python train.py --num_hidden_layers=12 --d_shared_expert=0 --norm_eps=1e-06 --batch_tokens=[65536, 131072]
Below are experts of layer 8 (counted from 0) of a mixture-of-experts language model. Rows are named gate (a neuron's input weights, with its number), up (a neuron's input weights, with its number) and show model dimensions 0-255. Each number is 128 + 32 x the weight over its row's rms, rounded and kept within 0 to 255. Numbers have three digits each.
Before each expert's rows: a language model's description of what the expert responds to. This comes from a sample of Wikipedia text that the model never trained on.

# expert 8
What it handles: First word after an opening parenthesis, quote or line start, often in tables or infoboxes, such as (aged, (based, (pop., and table pipes.
gate0:092088091128111078083144149130115169167141126095132108134120132143112143065157098097107169066125084130188145125192081126157170175139142154130123128129156192109118147096192131131134130139143143092110133162077109154138074152144129081130178114107162132118191150107122157142125059107073175154125137064058113086128119096085067124105116092108123145086209128083086201110132162102112105179118052190127112158125118085149164137132131092209139141130109111099116142131100176218121176118147134139129089150116099132150150160138153121120179117150120164162092139087090086187053153114131166126088123160133144187137127124177110159136155108110080151153127111197095154138170123119104113094133102148083193143144123178164138101153106077137086094101082129146150106132088137126090113166062112
up0:129158114117082122093157070070112138063198034108154131113093112132129105099122101150139120118153147083124123133107151073155093128074116154193179103120098075082091134108043102175102145134104145139182144161125149131066122111088122099180151139120211131127130119135093099132148158115146067165161185136108112138124108175163080113121170114139139162124152167158142172146097138104119136111109159107148139132125095134094163136171130109131081165133146174067099099123220172132131125114116183074162116132161148180127122107090137155119090116147123143148134116114084126083145163067110191122149155091157157180166114094158139155151106135145100217111176147152097161076089129124135069130127110115147107135110139106086091108129091145134093165124169068110090156074146097122166027073127114

# expert 40
What it handles: Partitive of, number words and inclusion words in part-of-a-group phrases, such as "one of the largest", "all three of", "including", "among".
gate0:168166169137153073134137101147113167149114116129086107170074116122166139142167139133079100143169140088102124181144083064152068135129114044153154122110079114085113086133195166077107119158137185140089133163173087095167145177124110190168127081115133131152153107118129153143137134129179068163079135136170118165126109116132161123158171125132100089133099088158127122153155203159075082167125160140073105150187117153078096181068045104119088146148139158103108102191187105103143136104161159174186181148178115038172158164095135134142098134153125114146121173136106107154167174108131127114136151159160095104153109165153159138145113127141095135105107143107124092132120125142140136158149157124113148139148168174190134174099115110142070199157144104133111186165123083123148141098191124
up0:128103151166141124124123099071149107145169178153106158143130107118153138126157129139109117118208121147077117154104149137186116130100091046112112128066128094113066139123095110106038180124182198132130102148145138144077119161165118141085140149127179114110166122139140114109188133110182075157126159116140077168122115089178132156120082102191158084111111116137087147135114153099107131130134071059077169152161145147079062114104142089102032123134138117100104108144186113119134124129150128158164139178163120054106148112097202175165160098078109099075110130116135105160193102103120145118168161153161082107164091175156070164131132087119120131120088181142171068098143108090178130166130139157122117121132147154121144150097172081076148141152161124164138151120110105157111160051146108

# expert 7
What it handles: The word of after nouns (period of, Library of), and quantifiers such as more, less, many, several, some, few.
gate0:166110132118102211106071116104142109079173098126128124105167083113112103136184126108124055157116089157117128090158096113094177125135162191127102147157105134155155187193102081176110110171138122099116179151126126126109200145189170123059104113145124127076132127082043095120186117179067081119125147146090084152133102119156153065114153120167131116135147138117086137121116180089101090142117102080159134140095180111104087129114186151155135158066109201152118116129170127148098118138168127135156108107153137150169200151171093056163149148126100091102162108096118126203092110095116123100133131165129078169175138147145099124117103154155153107110181151156084063103112163151097122125120113150152147142117139164200177218112161107110133150122122124072156102121139102129116107118153102
up0:156114125120122152100134082140137129119164082137096138114103130092150082121137114084152047149139166164127185128125137083182183179097131130165168130165063107179200104130122097135178117147064148133094150149157091075124148161140163129120114140114138179098120105147107121110168181128121137096142164180091094148121125125142163095117115081147071097092080193102141128116080167145116157160105163127150196153104105065088106094133087108144186126117104132180084073143108145131134115165108190138083180128133103170183157125171091146091167170135135110140193175130114098174144127149133029140140151160115093100196156149133120142175124132143084079159172195115105144143143120077148155147172153133154173160148172102122146088119104147079148138082164099056175081136149176144108123088106118

# expert 38
What it handles: Pipe separators and column header words in tables of elections and sports statistics, such as Votes, Candidate, %, Pld, W.
gate1:098079126125133146108132119142171191167139132133136128180121045146124083126110099105104031171104138151154127085079124137178112108177106163122139180101146104146120140154130060108138112094178134127110104110098127153120082130121143121210093162132144142104118106145112139122106099177146123133140093140128136149153230162098144105122119103135111056078053114128033085152158163107105214112146131140104148149122110143097076152110150136098202107134121141156107134143159078200116114104124075090142101099155037132102130141180127170120141138201147138133117177173090083178091174133142151121130152143129106080100107061141146135127173152103160120112121111147083141160145101112143147111064136108173149135098153130081111153073110066138144082077144081070166125143148087147136133142136163
up1:121103105111154108121108171118111167096151132157179085145119190116161110129177103126134128146122115082156120123063193141136076115182142144107124110143131155184059101142152150120156113112169157152126115100205143056109045122098174180159148126101169134101125129145121098125116157076128107161129115123184169116162168130114116141068150113048136109136136148088102070087130103199129071159113126068121123063147149125129171110111118066189147126064095178148128130095090100125113105165027165163162162116131161074127096140141190174143121094161167112131163113108103109113113166090158113176111140159072121089145118133122128109148216104155131135091105169125106086125068145114184171150143109089125117187156158069149124175094167115151150132125098093160129161140148147115143157165153164

# expert 45
What it handles: Inner pieces of non-English personal and place names, often with diacritics, such as Gu-ș-ă, Pel-é, Cher-ui-yot, Pad-man-abhaswamy.
gate0:069108159123131124152129153170123142126189175112144175118067143114128087085178134129161094108122111170139097064119119131126156150180139109126139159164138137173142144116129103106121087067133051134182145145136130170176133121145134115072140096136177138062102190105124162174140082126141108148148102086178082122122132159082110176085079106138145142083182162130170134109128131132108108112112160165109203046120138085151160115111168129190108103112167122150101165091091155100079064175167146161133090107147162138129120127154155141179209124130155125129131122155174157085199149129126116077096152142107164041136129145154172148213105117127101127127152163143155143130095090118083123099156113140110142082133147143177135117133163124179111096203087124179110162154180097151203167139156107
up0:113084122160143098165112095136053135154120134145125167110161159138138131128140124154153101127137133122147123125175163110074119080139146185142134158115083126127135112168110099097116130147145124115058172149134135168115182113114112204117101131135155089156090096098112130052064125165121102151078103213168146087138105153142125171118152146180104088098138103058113102126130126201101186138166069082128076088125144167155120116100141229150168146116132151112109121122131112144140103106140124123120121099118110085085125181143183153118130110169079142130197134175088129131146093169141124115081081163140131139088135212137124068040143065109119127167064093104065100107159149136155087114140143125139118190172126108082153132089158083110096104123068096060134155148121123140144206132150173

# expert 5
What it handles: First pieces of personal surnames and place or team names in lists and tables, such as Kash(yap), Lab(aki), County, River.
gate0:126129096071084167123128138175167107115093125179072146158126187103162187154109164110112184137105124119111145135114092090165152171118140101127110138129144111094132131133089113172107183175136157077155144168079089098149147172125174126115139140060103040085115116144167060192131142125158138113151067161082085125154107162182113075111125118138205146124106149138106110159101151129105133156143063204082091168110082105171119133195098127144104117119180131102106103152102109184126137128124148134104105138182200095140113158162162156170094063151126197164137145165085128089133129100113106072199129118119143097095132165109099129157126148117088190163161132185098142142109122112176137120180124127133170169129171127144121121140106142136137145204172130056126158152165099125087117084096159
up0:131078154139129103106135107151114151116147157078055138135129125104144115137094168119123131098152093067124090165116129133128138107093103154095111125094142090134168136154157127193145146154101088131154099099146124122112139111045152167193145144086123127121098061138179141122138131144107138129106134099117159090113109112207132097191140103060161159177080113095098119179104126203150124124121075206150120119055156107159152079218096183133071107200155086138123134171134102130101193123120153150120110154188182105122049122145194107114136143083118143122125161179097069098123118088103125163111140084073132114122151137142143152109112144131115180167091166140078106099131106080131145129124085160162124130123142160220087076181121148163188085140102095104100134113121126105069121123165134

# expert 39
What it handles: Month names and the year or day numbers next to them in dates, as in 17 February 1991, April 19, 1959, in 1968.
gate0:128060157111166066094134149142135110108073125132074185110132150060062140156124130126109181160163119115088138190170206085104152149087111159118091145155170121105132125152115105157128097142148093101109100102089124137118146151117137157158081165134132104156122148075107136204135151111131061118077087105105101183149059148162104108110124145091138132149091135105128144123131148159082129155116125186189181161123193106191156137118096077110066116082154150186113098126085158117141086123124104155146144157071123162160103143161058113167101180124144123155125118169139133098057142154174088193194190111118131121121110133148146171123146138087090124156111139109080156060160139147136156187135149169120186134169100137172168143121155165115130124153081104111146138133166126166103093209097152
up0:094144126105180126130152124113121185136175157162107103132112155206111168103087077120119108074167138134145166148085113157195156157178120131127112148083106142123104082110109129156071148075091132106128161091145207174136118133113103091147109111077117149117110144178159113090117137122134175160184147104158090122110182120157120094116090048147145079175122160171123176137144066137137156174189152050086122089153095083089147128144117073087183099194106137149111096129147114125137105098099068129128079110167180094130075119107131138105133114172099132129160165137101093092152136169134096075077128140092136160152133163153106130130098108187169135137179119111137140119182105141106155065125126118100101072129141134091131133143088089148193161122130089167086129194150103159218154155127068

# expert 33
What it handles: Word-piece endings inside names and titles in tables and lists, such as Tomb Raid-er, SoulTake-r, Love-la-ce, Pan-STAR-RS.
gate0:128162110107092100107132135118166125115128079054151124138148140168172101115156134101113188113136051166155128180176144127120149149125073169121085140132123125113166105111137209210159122164115119128095079167099153084207096119103154128122107131135125160095088116181062102115171104129001104179148110115130111186125123078164118122117111172147136135141189088140116091127184119160114100112164131149128151134116141146147118171146120125138111126142153186142090098120133091107140090168066153052135094130111134106118112165116122110128167176103130142153135115132127169171164141106110126168052137125138119164110162149172165096123128131196115170143154187114140182055068109101114147115132115104138153135117164077148116143042066123110082138128156163099194138143102162126087083078102169
up0:106164144156127139110116190107178082147111139107153121144096109173169131115063161084123130054114112095165103089143157144110146134059103124085115140111106126130124174138134109094125085188130116134167131094090124131097179112057137129169171110157090097128150130136170140099173104132113189149110115098099124092096125213118133185103116102170071093107094141155124162130161134172076179180112128122151105135108148097087114101161183143131191127151179119084116103124114131085168155142053097102144071110176094188137132116141105123192135044186121150140103136136110196135123129125139148124145099140175141108097142119134114119108152182191077093101164138115128119219071129110122129111117142067097209123182164096159161105135139110148097145137096118111112167132165144166174169069077174

# expert 48
What it handles: Taxonomic infobox labels and names such as Genus, Species, Order, pieces inside InChI chemical strings, and country names ending location phrases.
gate0:157140082129167112093083123093166124185071162123152171170093104109111124113137079133135077138145163108097146114106095149106061178090078172156135132115145148127127140072150165106175144156082094159128161165081105086133107117132145145138174078116185112172122126138126083152140143104145147101167156089148183168116090076056104129122139124082108109149154110160156127116133104096096144165104148116153104095114163110146073152123115068181075108114104145111148081108060174081118148102186141162089116065065103116139141181077144142073164127112104160105147139145102179165182151120140114175105099139177166145163128134115148072149083125166132124101084118134122204170106127170154153123149073068201125094133136113164126141127092187099102153111170155130119052063156135075094160087150140
up0:141113148118067105137155156077120110139155151152114105174156155136140094160090120112141199104133123121135169101071107121150037172083158154090108160132159164102113133072170111138098116119118163162125091108154131058150157112132094143100120123135171089140131081186128158173122142117134148157139108068147174122157103149109134174080144135159132149053179112148140152182094077079123106083096122157155106189140107132169125147083137103099131119138075123104159155144091122147153187125171121176090086131056165102072164147131200142136093111153111183091120140109148139081103094123180104077064170116169178107188077204108068117150128118133173161104149149105093105082177096114124111174092154149121113149122077194117120135145143179115122125121112153155069102132166141167051112135116102

# expert 22
What it handles: Prepositions like of, on, in, at and during that introduce a place, date or institution, as in "Duke of Edinburgh", "On 11 February".
gate0:170144124107174107120124161132130141124126109125163164136098094157138152130207134097119121087134154115111162119103158116118121187098172082163073103139140116162176121121146104092197089116163108069159156163105104127117046144147125147081162160183173155132141120164155167087179131141192121102106115169097156150028159129063179130135116110136144166188164181158133148067145175113103140095216135138146083122170183165163116100179101135104145115064174103176159169123145143128151155134145099108141113079067146200145096116135074152085087125126088119128143126134082121094122124110136127166129136216073195140073144115162152101086180097107094128145179105162143118109170136158084071148113111125151088086114148127108129166146134152140158109126181138158071133131093141144138120107098104
up0:096166157129133089062168032088046131136159132150149141142049108130089114098167102104106162186071164173118099154125118118133157134040077101116086133151148141148152156151119110124115163131095115110143081119100094180137084105126148092081153153129139196155125104128079121116095148155117094116103095159132108113149174109075077118153153152134102182092101149162165101058220181116121133116178128112136168182135177127186151090130127088150160144164180130124166135113137103151163149168065144137099112115108123128123091134049115103173112083111131073134138142183134103113135058150134139159152135140122118119093150144171107098077141158174100127196174092097142121126130117184088138112136154174134082089176116063104177122172089168135148098150118143112123099124111113106134115068140106

# expert 12
What it handles: Punctuation, numbers and symbols in geographic coordinates and infobox fields, such as the colon in FIPS code:, degree signs, UTC.
gate0:098153132130088108133095136140108117061149126087151188097166152145068123139137124178124106085102166122124118139099171147143120156123107150131107107132185109169181131128150145102153157178108110148069073158133056104153067152104145141082130181138123127086196111084128109145133131132123132178127169173158145118080144135137098126148124160185119196131151115099054136128106132147112153128153134057104132082155108169097090152091165107039098168140136066121158138112141119171095099133115088111127165143175136103104096122126126106136112127169120200123081146175139152131103126159134118068146082172193154074099077109139138118153105079119117073156165071163068138127139122151174101156073137103148081105073145141109128060100148156094107152156101154116189114183236145174157119100141083
up0:093113145120051212107119100110142108125104111108131099067127098118099129107153185159116173113120129124161107097094125122139160154128099118145147138102174130146086105157162085129114085148162171079056105163081106160118094103109144141149125116126098125085168111109131154117095152089165166142142166161144201086083147091098194104122099147125090150107158120106117162126174094173104124178129111132137148100103164131074105113093125091096110072157098122126126150164128115182147100090107103099120133158097123165122120085145144096131124120179155154163108215133131109142114059122090092104155088193149129185121049137120143126166116098103093108099195113072116156130162150168092177152077103149117079110110157224154146089155121113056109222128056128120121124185102165068169159134114130

# expert 17
What it handles: Dash bullets and numbered markers at the start of list lines in infoboxes, taxonomy and career lists, such as Genus, Residence, Founded.
gate0:135073152120142102130146136127153145122176135181211168139094148104129105081124216081065155172129153151145146186082100097129180107135188138132122168142157134120074099121166108187146149178133149126165093189131143119156142094120106072153170139076083137146176113127088115078135140129070056156150177129125163123141125124133110110173121074117087040149076112163166172120063132074125141139123129168125131122115148142138124056116151159144165107085202090141162086123178082113105145159116134147149141101141130128084127129130183147075113162130132105142110149154173139159063110167151111165131144120123122121125067107151119088111150123095130150121124141114122100105127083193073100049162147139089116135184120136192046124142140096104120141155128122063189141131163088068111118111133144
up0:208123134136138130117116089124162092093164140094191116121103153129103134116131157199110134132092138196113166072081083168124209138152167154090145131134148104169126154105132090113140082136182125172149054102136145183106121089164114130107102133088084181140169097151132142147101138127109126140067122080128108086154099094109119151090079112162113118252092147122104230114060139132161131127109125142091223095098140108092103111087179153131222120067141093174116116100176123128139125179182126116156069126128133183111152152120119106063128148153159163136119096150110129144077124102147154154134095083114144155172097155097107173127114130112058141127156164158100114169132113164141108073115186125056126111132166110132107146155149124132109125161107120120135131119117095135136142155150166

# expert 29
What it handles: Field labels and their dashes in infobox-style key: value lists, such as Genus, Coordinates, Website, Type, Original language.
gate0:084158126156199101086113130159118163115116065141119181128173093089085168149134065157172117131092122183100113119135163158107124089162120093078128082127154104134063160176072064104094143150052163056113131131083149140122099123143114131153107153112183107108123129129142085143130165109114114113114140182124101168093178096114144152124116128123087065154185155141122142108100111141088058086138112057076110114145130090069092179128139061180137102181075101182097056123118152124117107179095086069149153103125059082157106099115122129121081153109133137184110144125131102093149152170117117080043164141173156169149136100114168126130129126188161182122093114141141155131125166148121115100123091187148101113156152137151113094152129146121196081128093116152148107167095129111121088113123100
up0:133127148151117103150120080092110105201159116064167028125106109105170091146129157073088152153139143092182151099102045090112172178074152142177137168153120143114235144084177181176101144121124100227126121094087123138131120098125127065118117117122107137149111098116090132120106084173133165105173130104122162124150116198153120149127121105110136144138121072105153158145147150108162183193100121161127098146156106165135170155141139136081140122133144174083105198148162132113159171073139185144140097126082129185130098157153144132104177103156132168098133158142093169179116101105167108168161113155114069149083109161126127120183113186092123113106174161151130144073150131101105119147107192075097155112136115101102132132095112095128044150109114140120151107100154155137132146164109120

# expert 25
What it handles: Leading number pieces of years and dates, such as 18, –19, 160, plus ages and counts, often inside parentheses in biographies.
gate0:148130153105088123125113092183222062191142079127108115110057127091135178136142143062094180111106122101185104174154165114071091150164089118135133123150084137155078098157124137189143138169112143123104144198142169111125102094173140091103132109121148128086161075120128140171128106140122067116153061068144083126139124146133164106157164166150121150076101108098080066116114133127116138118113122115137192121124138092145126123135126131121146128192112112117121137167103125148153135103162136133137083164059136118146172156125124126066115113126099103081144105163136097108090184116191110120075166122068151067155108171198147124145119098082112133093094115141145085126096160185065188115143134102065077097154132078156130161133097204102141155065132098093098114144115132092078118147104074
up0:106080076163165029157188183090133146106103084144129165121183080167122169112140147090111145076126144138090115185120125174082125117153130110193087073096099181106120113113215164166119168120109150128164154117087082135141180094094161147107113120121149141156129168088122140116135046112150200082105117117126156146095184109185132168156117181118140089143171155124116178120119081117116105155146054080092120154080156142115120179105157209095089114124093124118177085172128134156146150133129100117100151128176115153132158139180142110168140096127141177110164147135115185169174108162148104172116115090111149140121129104110092112072101145102118148170109123152062162154112104101172141180104106179134090120122155197091168108139058087146118132121079171138148154119129144101130131117118130

# expert 47
What it handles: American and other city, state and club names in sports schedules and results, such as Louisville, St. Charles, Everton, MD.
gate0:070102098084095119072125135114137150082141207162166090128146133175148123166164197090152143110159108148152112153064161139086098114142072073103128135144116128100120121121145118122123072155134112111097166162125139099154102105131071163150116104129074086152142140142151078140181113175100163157142123162164175115089116135104117175157098123186192133136134112175117132114148109143129128099156174154142135120116149097178144109087124076115155157099114175140075120117171092173141124109125143176150186161158140154084170116216136108122112161108111096081157055161187193112152127138124153165094143163105091183118130166137143146177140093156096157089130130100111099133084153210233165115162171102108139110118167158092166069191090103167129091080124125139117083102172087100168135112112104
up0:101141079119135150121109110072151117135144087165147124167119118152135151133091139159131198090156144057112076145092107140149085175146163137130135123088156115093050162128131145158207117148100136168115141094102135142171169143154130109130137069121149185156144188116147082107154094147043130126145132175112133065142101064101117134102168106142101117108110133173119091125147140110145165162128123144105088101136136130164127072114043137094142140099100134102105222168101128154188170119136107164178149162109115144130128149092121146102098174130071138130137058083092168118129119090082106156151232126131108116117139083147116127085123093222171107096111179109112126161096176155106128151107125162150063113066181090123161122160123154161139127185092122176090107109124107158163074109169162

# expert 18
What it handles: Given names of people, often right before a surname in prose, credits or tables, such as George, William, David.
gate0:111126133097078139114174119174153120100138155156079152156107133135068130077153117109121082130150077205136171101152118091188128134049103116109142105142112099143096058099135177150185145160204131129116125097135144142101129136133089127128167104076108154058118125081095118101129139124160118158099097168161147088138107143164100121095151140148152087126088067165110142143117141076108145057116136146173128134125154138130112150179078091100116135142163107148178187092121160119112196126105173140106114063133117098100095110148058197153083115076096122143155142150091111168113109089163093124119201121060113173137133133139143186144134166142115175154095070084201166099168101122140093154102131106184129129105166189139089127085155154124126150084155109127131039122135156109076113193146124
up0:083120097078110170126127095140193155108148157125132109146143124153076111174082112215109116121133136127146160057120115090152099150154143133120146152146067133126140139170057191239145101126090058148093127079142076076111170157099088108114078144096103146113101049083150155145135093119114111158129145121115157106140085069177145144111137159066125108161073113135124152109138141103158087166130162118151119099154158099143125057145151159077075159139130151107122206113156114087146155116122103153144126112100171136121123211187168144120091119115124165203150129121134111134120161140099143122119171112135146137140157166158109119097087151151121187108137130122126179126086131123144106120088125088106130127145103120034147127111096159154161151105108179154168060130130093111141144087143237

# expert 32
What it handles: Short word-ending pieces, often a single vowel like e or a, finishing names and words, such as Bar-e, Mal-e, Suba-ru, Ka-ka.
gate0:116143090146147092094068097201154119088074091149092067079066082124101160114165120089079169162081145158077101124166153130119154149147140094142114092088093086158087128146149152182108135069205148136165099132148092134131114151144085133144125103128108112144107176103172156130072094179108138116053074144123069104127145113106091166158166145127152110133094105081117022122111156098114147101153130144101137070059173121090123141148088108133124171191072124094136142150123110152119122146131117148134106188140128136099166128126148118156139120102127129153153132129118096153050042182059112102057117142108106110174076170163112101108142089136133161128171149141122124114177124132101136093129155096162114161134100162132151165077142125179121184147161154158108130093128142105117135143042084
up0:074112098128151111110089162139132181121153139154155135187161087025184064171126151135132118111110170122105109136185141116053087120149116138180143135170121122169131088100121118199144124110133168134119092114093180172142120084112123163158184145110070111018143154068163127114139170152072124183126113149130117158091086192114166132071147135116195054132131137133187128137153154131105154183151135098140134132144136126155162163137172066121128153176148063185105115143150140141160161165116094154118095181118094103128142159107106094086126125143138158117157159155051103150080102157115107165095091130140142127123102173188065114132169132191054161152139152093121149124148111156138157100133102153098103089144139100125150140149167179154098114159148169105107100137120064102142109128121145